Experts of a small language model: 1 pick a token.
Below are experts of layer 6 (counted from 0) of a mixture-of-experts language model. Rows are named router (the router's row for the expert), gate (a neuron's input weights, with its number), up (a neuron's input weights, with its number), down (a neuron's output weights, with its number) and show model dimensions 0-95. Each number is 500 + 25 x the weight over its row's rms, rounded and kept within 0 to 999. Numbers have three digits each.
Before each expert's rows: a language model's description of what the expert responds to; "comes before" lists some tokens at least twice as common just after its tokens as in all text. This comes from a sample of Wikipedia text that the model never trained on. Tokens count by the router's weight.

# expert 11
Description: Closing parentheses, table pipes, spaces and quote-punctuation after names, species and titles, such as "(Cape sand lance)", ") | ", '" ('.
comes before: "\n", "1", "2", "3", "0", "4"
router:493511485495549487509499431482538494520505539462537515501520489507498510480487462515496503494519534461481494511502500466508470472413503508468478466540511503498507522506462474491550479504477526536458486528486493514514470473506482545503473471490515502501513521505512520509525512488523493500
gate14:548515506495521472498514465502531501488474484501536522517558517511480509500515486475488497479517551485498488553523520509539489542458427499500533478527486469484492481467482505529572481509479483505515508476475499494544493541516503514487497488470531526476481524515538500529522486532485518510
up14:500555479494534447498517510496487492514508505522552538501524494521490474488532497481517450504549526486480488515519500480519486541480436488507531475509475509464507440487466450546485481509466496501527454492486501470542500501477503508491470501491522514513531540513519470489522466514505522497
down14:497524502510500474503481494521508465524490480476482472492528508528505492496483557493515536474518520515441493513485491541502517533484539473517513454512538463499518490499478543508560495493552524493551500493509512493540479518498522554500495501505480519485547535502519504533535474495510507472
gate15:482508465514484522506476528491545511515504522466455515540501513467487516492523516488485495515445525483530500550501500532484472500535519457524519511516492509455470524554439524528491511579503507482465506547495516516493522482504506459501553570457491454478481483511460468506494504503467507516
up15:508456474530515517459533483551509492503497498501517460491505520492515484475504484490513504540540551514517480513521495488554540528492472489494514500499554530543511448483502499523504496467497529487543509475493452455486503492483503551503494523504513552477509472463529482515517528480493472458
down15:541503493523514512475492484519459500510473492526501430509490494515486497541515493460529466489469514480497533473499480484515506519486462493547516499518478521506507516450534495526542512479481540468496517527480514507515492503552517457503467481459501509492499511471477494518535474503521550510
gate16:499484524482511479481522472486507486530511481496471485508517510510445498524538504534496483503535472515489502459487506540519491521525461558491549452476504510538480525525502437480490574457497481527483532489473461504470487489507493505513478504458548482562482526501524475494498504494513510549
up16:496476480538509485526521504513508530492505524501496516494521500584514476457555485517488488530519504554480499545512536483495481492468530482472534513489447487500524469503490478531489469517484478455472516453530505462549557519478514557491516480503505547485538449483485461535510478474487498527
down16:452465543514508488487495457455513526466497492536493508481530463522540503454513517485542491502495463474483560464470487513509509497495500477489513507500468540493480557541524486483476499498466522475523481503487488503507526491530492521491488539490539507521496444475489468488476477483484514496
gate17:551503491495532466471486544463523517514523500502493496499516483481468522506480498455523526472487482471487551419431496507518502504474513463499483510531473454541508480510489555484527485520538513506543485504487524559503461482568499555488517455473500489493532493465488509500505527502519507555
up17:527481550492555476486509509482500513507498512517467496530479495488491489498484475498516503465525475479527490495481493473482508497481473449519505517508501470572454505488454539532494493515471504484531508534507473531517453484514546494489507479453540494502571478513495491530501557528481552527
down17:511506476469467493475525492533479520508482479521495467478522504556472494526523476479461551496504490508480540512476531538505553504530534489556512505513499477498547453467502517479475458530493514489482503472507458521545519521514514479486475497547496515493507479463456521519488530524520443464
gate18:519513511463490479498518512487482509485466511504454518512544524488486497532521465479480501488546517525447506490475543510491492464495441511505476450544474491518458519478497499486475480518491517496483495441528511517445512499524447552513499481498519544485458505444482545451520468501522507525
up18:536547496487498443493520533467510522478496516467495515479550530508543513473521543531485485503470525557475532496492511536460526525478468464497490509502500498487511495492500509514492520516516507481481475489531486489491492505513514567516489456523534535475469451484482461536469492492486486501
down18:500504521498501521514479485543523536531461506499488568497498443493535556469478478472513485488499508506516484483504523460493499531498496488512506429496475512502525566493519518530525500477485533496493475563534518515471517493522479486481510522458496480530509483494558515515479503479487522496
gate19:475477485485489500461534495497512509503538499526473478472486512545495505519481453490497488543518521518546489506483475505485510508488506494488476524491451498527529522466476491496506506523532499452556491527499447499487524537489462528528511523522500511532514501514533447535536526464510447534
up19:515478562523468488443516501501502514457506489529476504522523493521471520505474541488542569553505493511462501445475537481483470486533523518507521505487472465521552460473480496451512499526540514531509511493529510527490444502488489553506493451501520494488505480470524488488481502522499518487
down19:560518454512470501486496533471540493512465505504504479519507484487421484523474485472479505507498522508489497504517486526548498517496575486502498486474504514508549492520524507506508537518509502530520484536468463519491535511478492532513520496536549518487456496475542484518516503525478452499
gate20:495495481489499469504543511513453491553478479474470506565496495516472452510495494514519525510518465508481493560463506463491542519515446518474500492521461530490498481502484457517500481493507499519516440509471453507532558499466485516493559494519521517450516476526524515446523493498477475451
up20:517507468528534461516509467508509500475461529489454443535498550509498521487481498527509506522504497507510460536478462473514539512488484505475522448524446508484510477530487492491519495502543474508473498454514488506573493508492508554545506512506501492463506490486475515493471460495523499491
down20:520482522476468511479470503488529460471483532452448514504501537494504487497470498461460505522503554492517500514481545513485519489500504434554520505477479507514517501485463510451547542524508483501505463508502516494449506493444499487452497498529475495500499528477457495490481497503471504549

# expert 4
Description: Month names, first year digits and preceding words in date phrases, such as In September 2024, in 2006, at the 2015, on 21 May.
comes before: "1", "2", ", ", "020", "010", "011"
router:513481478502543447474477433520478519500513530493475481502560489458514552510500483545518534490490531519519554490535498488504502476485518493475507509529497529503455549514533497452489461473500493521446494493501497507521490502479484451484514494529527525496503462533493478469484503515536500554
gate22:471494499474470500496524515530517516504514513486461460488486536533486518533492474479522488488486520485510502460514536498508501503523499551480543477489522496488511498483487495478440494520516446501461504520522499480485508514543496493450545506551527529480521472486506534523470519498470529502
up22:493487481494512484526506461475483502496515487461553493486486489471436518491505517476496505534540482521502517573485485540501543480496484493511498424496478458462494461504522504501567447510501531473508530491458481514497519504473518519475489486464492500458499522508474500520477455474510495511
down22:477546501532527502467494470507492519494522504513500491471495519534505495495508478498481457505505495486518487542530520562501493500501494477462514533462505522498476486470529478509512490465507487525500502517483485480464521531520483470482505494490533482496520505530521475516523513505496488487
gate23:487510497493521530490518492507513522537465513513462501511531500493478505497521515523465502465510491438516468508523512527476494499491500477527497504549517518531482484532509471499519487477472537543453471493485436519536494528486536499530486498543498503477462547504500465503486538505501487527
up23:518506489517531478517518507521451483505497507467473499459561509511505513482518519516496471467509449486510503512506513495452504496514485483514472512511513459533499502475467518495475447521476564513456494490466479477511505501441522509486524512472502505489470565517503480524485528438482465513
down23:481491497492466497529494503492492471506528493489468487497542488531492498527490490471516510532459507537479506504492579496517504462523571478528508490511511500528504493535492456526529479473487519521502542523504471509501508477523518482545454476519523479526516495459522506537500471534522471496
gate24:501479552508524527525503517522530529529513456482507491507490527442538499485524482475498477512486440494463499470533479490507507461503519467471475494502535532486468476470496483476504496501522501544522468481532507519496537513523494496528522473507518433469503490551452567472494473505497477525
up24:513526523505460519543500511511545531549506459495536539496461488489542517518517473518496514480475453499489495510502510476512513472496514467543486504474506485497489493459517527471493503532500496537510513488508542511542504458507530515504499498522501519507509552502472459520553530509527455483
down24:514527525509485519498507479533515532482499553471477479499430526521509508509491484473490502532523492531494560519480496458509500497439485502499483518487534555489491460544547516526511483508534474485494465505507455526518521508472501483487524489487481508488496506494494515491454506466496480501
gate25:498483537472515515466483490505484502524505491497489510477525542508475457471550492514497540528475569546519509484486513493459501501459511520463556507532513511484535498502517533466516514524458494562449538502470492525487465487490483529475494539511521503471555458498468478497456540538526492511
up25:498516520474483539510529495455498524518440477506539492513496498488520517472543540514509566520495549512507438495479505499495475486466529479485518542499503507492488486518501545502494510523480509523482503541481473502535520529472476504525476520502479498509502503481484479522526536467488452486
down25:483493492510483467499483530472463469480484506504514507462513515516543493527534494517540509453498481481541519514494541524526506516509567543531531549500492487510480521479503485506480486526505501507537504457514476470457480503465532494494495519480497474501475510455482513476503495449485517519
gate26:456508444471515526487512470517485504472497525514506490490518538500513534520463491506508522514474574461457503501572545467556502485496498498541506517472507467492516523520496507512516475522502511478516516474475530523483507481500531512493522510510519487470527502454556502494496476494492498490
up26:464516453436507485513505461509489506464486512523492489508509496493501524507432491525491505496480506483467469509542503497542503509504505473552539503468533514495533499505485470486578497504497516511509506479507504514506487506509532488554506472532533501508558500494490510473484517465506463505
down26:499516527473481498520506522496505471479541511486516494487480520492487497525445499495465489485491508488517458504481518455536554499504439510486507514460531513492530482442486492487503466442545492523517478510536486501508482497531528502543473465461491497512539503468483533491500493472490476514
gate27:502528507520444481508511494502504538542495536450509488493507450503508479524481521548500510465511478469471495483471540522485490520567534526512510492464486496523539465496459537510485478493505459492507504493549502510481472491487545546495484509494481527536489511533543477489437518503511494502
up27:487466482508519516539478538479508492481495518489475533500487517505500467496511502498483502498526560511522516555441491539509497530520522487515558476499509514537527530467534503467507475517505543461502538509451514496505483531509507487503507458509527472482525513495518512540528524469500532540
down27:512498498498516506503490486511539478475525484480476506525519460468466492501481520506504513494474483521459500492464472486518513490524488525474478471487483464501515518511485544522507469541493543482494478526530473483480491545517501485484462485474473490505539507482455486457532511473518523531
gate28:490511534492553518493480484482458501524529487465547518473466479520456551518502481522485502558477535477496535530534517548542465511527491473511494517477535480511535512497462511507482532511531498493539531465454507483504524458438502481453488459526492539492501516463491467511509531482491525462
up28:492495504506482489506484545498473516545482522473488488546463541511458446502493512483513518506473488516505514497550506543520497431504449503485516474522497486518476511509480487497482472480491499529512509516480463452473490520505460530476470526486527494534459533478537521491487527500464494418
down28:523477505463557504497525462466543504487510485476503472512494548457468473529540511501488475505480491467499497499501525451508500489492489482425470464499483508478449514501446469480531475488498507503509444501514512511520501499477502520534487442520538539496532529538526511518495430521488510537

# expert 9
Description: Digit groups inside numbers in scores, tables, dates and citations, such as 6–4 set scores, 1960, 479 U.S. 1063, 200.
comes before: " | ", "–", " |", ".", ")", ","
router:514465501470546484470475460523476506489480529430537515517484488488458494488488473475508507534488522506513536478510496525476509481495520445455476441507484495492479523509488536453506460550462494508476480513440521511526492489500482572483522464495513486503492463538506484484500497541550473521
gate22:522506508483549516517552480480464490521546469469500497478543485512506513483543493495496451457516466499471490537478465537484489459522461536502466464515500483507480487490518508552507475493497483480499500466531499532520528481482509573491435484484498464470464500478481472535501474515522510497
up22:441494482481459463481499488501550492493534499509454505520449506491472503472514482490481525549488500469506472491508494492504522508519508478550514556450442464507518517475520470475509530514514507523498479504535492489508456480504500460467521517517527547516558548519518527507481486518534493478
down22:485494492507522487484506491522503555488480502504484557508527527555531524497515491516491483498567461530494509488499471484534449457504491499513555522529479494501542515498503504548527517499485510532489491526504489540471480569521500466479531503495515496533486481530535496493499492454504499500
gate23:472503511515530523454513504485486572470512514519526459502474516506491459440469538544521520503511539494524494484497500503510512510487500532497490477495516468527476496490502546500498483468484483479441496517547529512475509545526489487513496510499484507446519494490503528473518506467544460523
up23:511480489473481528533474519480474520508495464501536448463472514500499493507460486484497447511490498497518457515486507530519520525519534457450505531505511509514521490511506458483498511525509539492493473480505512496486494496485537503512485466455457463491511590469524488542526477505495495498
down23:535456502524547505504486483568514516486520528511519494516541498561478490497493469509501513544483552499531483490512564498509475507472485484445512467516517450515479511500512510453491475502528486485474450489503504496490488501501487497487533477468467484517481506491559526510481491487524484509
gate24:519498523513527504486496508501484470494482518475474489493466491471460512540461500540587474527522503485460535505519476505488503516509544482497500512504491534552458465508516489569507512480527481487509467481507533532500456486514520496509481446498561485494480505482508503521509479467505504548
up24:535506479489498494528446491517471477499496488524516545538490492518442505505500582522551487493536517514493506499506494504487494495505565475501456484468462538502455535515531538479489489465502516527502471486503496523465478525501485453535463510538516506464502526478505501550497527535478475447
down24:547490507529503487516532517520496476508549505499488491539487483506501522506475459453481477519550468499481507507438528472527457530489521493465486524480499484508479492481505542524492519461516528451480509434501521507493498485474528461534469442425498517499518512494488502498467500521511465477
gate25:460471510511528499523509458499477477466511444496504513524480513495510479504517421522456469528529514506484509514454470511528499501505538542483462467474485460497509545488464510481512463538525477518463481484482485507458501471481498494486484489451495511476530552507510469489484494475481475525
up25:516486490500511540531489503493518494507473498457507521530485555529483492475485450479523500537565553485492482497462462492513514546517511471481443490522512465515490504496489480463481481508492490490490550502507459497447531499537523497528503502482512514495527518520456521489472541462499540511
down25:543494497450465472529518509453488488500521524487476487553528517536489530523448477454516517498482507580494491484453508511489484463459530517521483530491493463537508480503514474521517461528492527477477490493515455544480502518500527483489441475503487488479525507522500511518491508480504477490
gate26:542496469534538556495494496487519489504502478478534497498494536468478479462500480465533548485522529502490495522501440524443472490491482498430495508537509527487507496499464477481522537541492499501452492493498505497502518509539489546478532534541539493508512501503474500510481475472543475526
up26:484519509478502506498509472509526499507523483450498461489539518519527531499496500495500476574513493530546520512510543476567521535469514495484520529483540534476531523515496510507492501513488496458479485476525517506521478488527494480505445486489489474466503498476480481482485508506517490467
down26:498508505456486433498474497497478490517453480508471534478525463466482496498462492494526469495494529516508552493478510466456485523490498453508479496491485482488514518496540512493509501536488502444493503442472475502531487467505460494469459491508500545495513511502517475523548473507502468480
gate27:503493499502490498525477486508474555491508506486480528502470493510520510467444532479492514520529517544518485538514467509508508513500466475496483502458543528532557490519504501493488489495513452531502524499480525475510440493528541522504509520479503487486498489513470509507472511499520481450
up27:553489502532537442492492474504496477541504476495480502472474531528526502518520482499465503488485537510480465488501574459461462508513503519497529485459513501475449475481486530472477483495474488479488487465466433529504567494500505477514478475503563492530550488513493530512530536539476512529
down27:494510527471465472520532488469517470450463491527493515481491455503491481512510465536498535456516518497490514476496481462457577502530486490497499502537474519482461493491504559520521514459468479501468490509498501524491503520498510474492488477537497479513525501464499492539480499512465504534
gate28:473505489488504537484446477536518543501527548458491461480481485515523439482492516548511550523500549499511456527483468499480530474501489504485480497482491504500530504525512519460525477530466503481534479548490474479522493538513538514469541470506524496502493514481488496491528494511507524493
up28:519483473489462471497526508505498476503523486522477520572487522461526500518484500467544447493534481496465553474517516501493521510492510455546482497526511519467479508486480484549447492544531501508471514472479500488502479494489536461477519506496479491490510510489488511514513487532514458552
down28:516529511466533532472508488472473514458509502471492459495505524481432457505489526497480470537526557492525523517536478541518515487541483508489496505461544495536504492508504548493481484488481510526504469481519506529527465513576503450490508493478500493485527483425478505475476498505486478532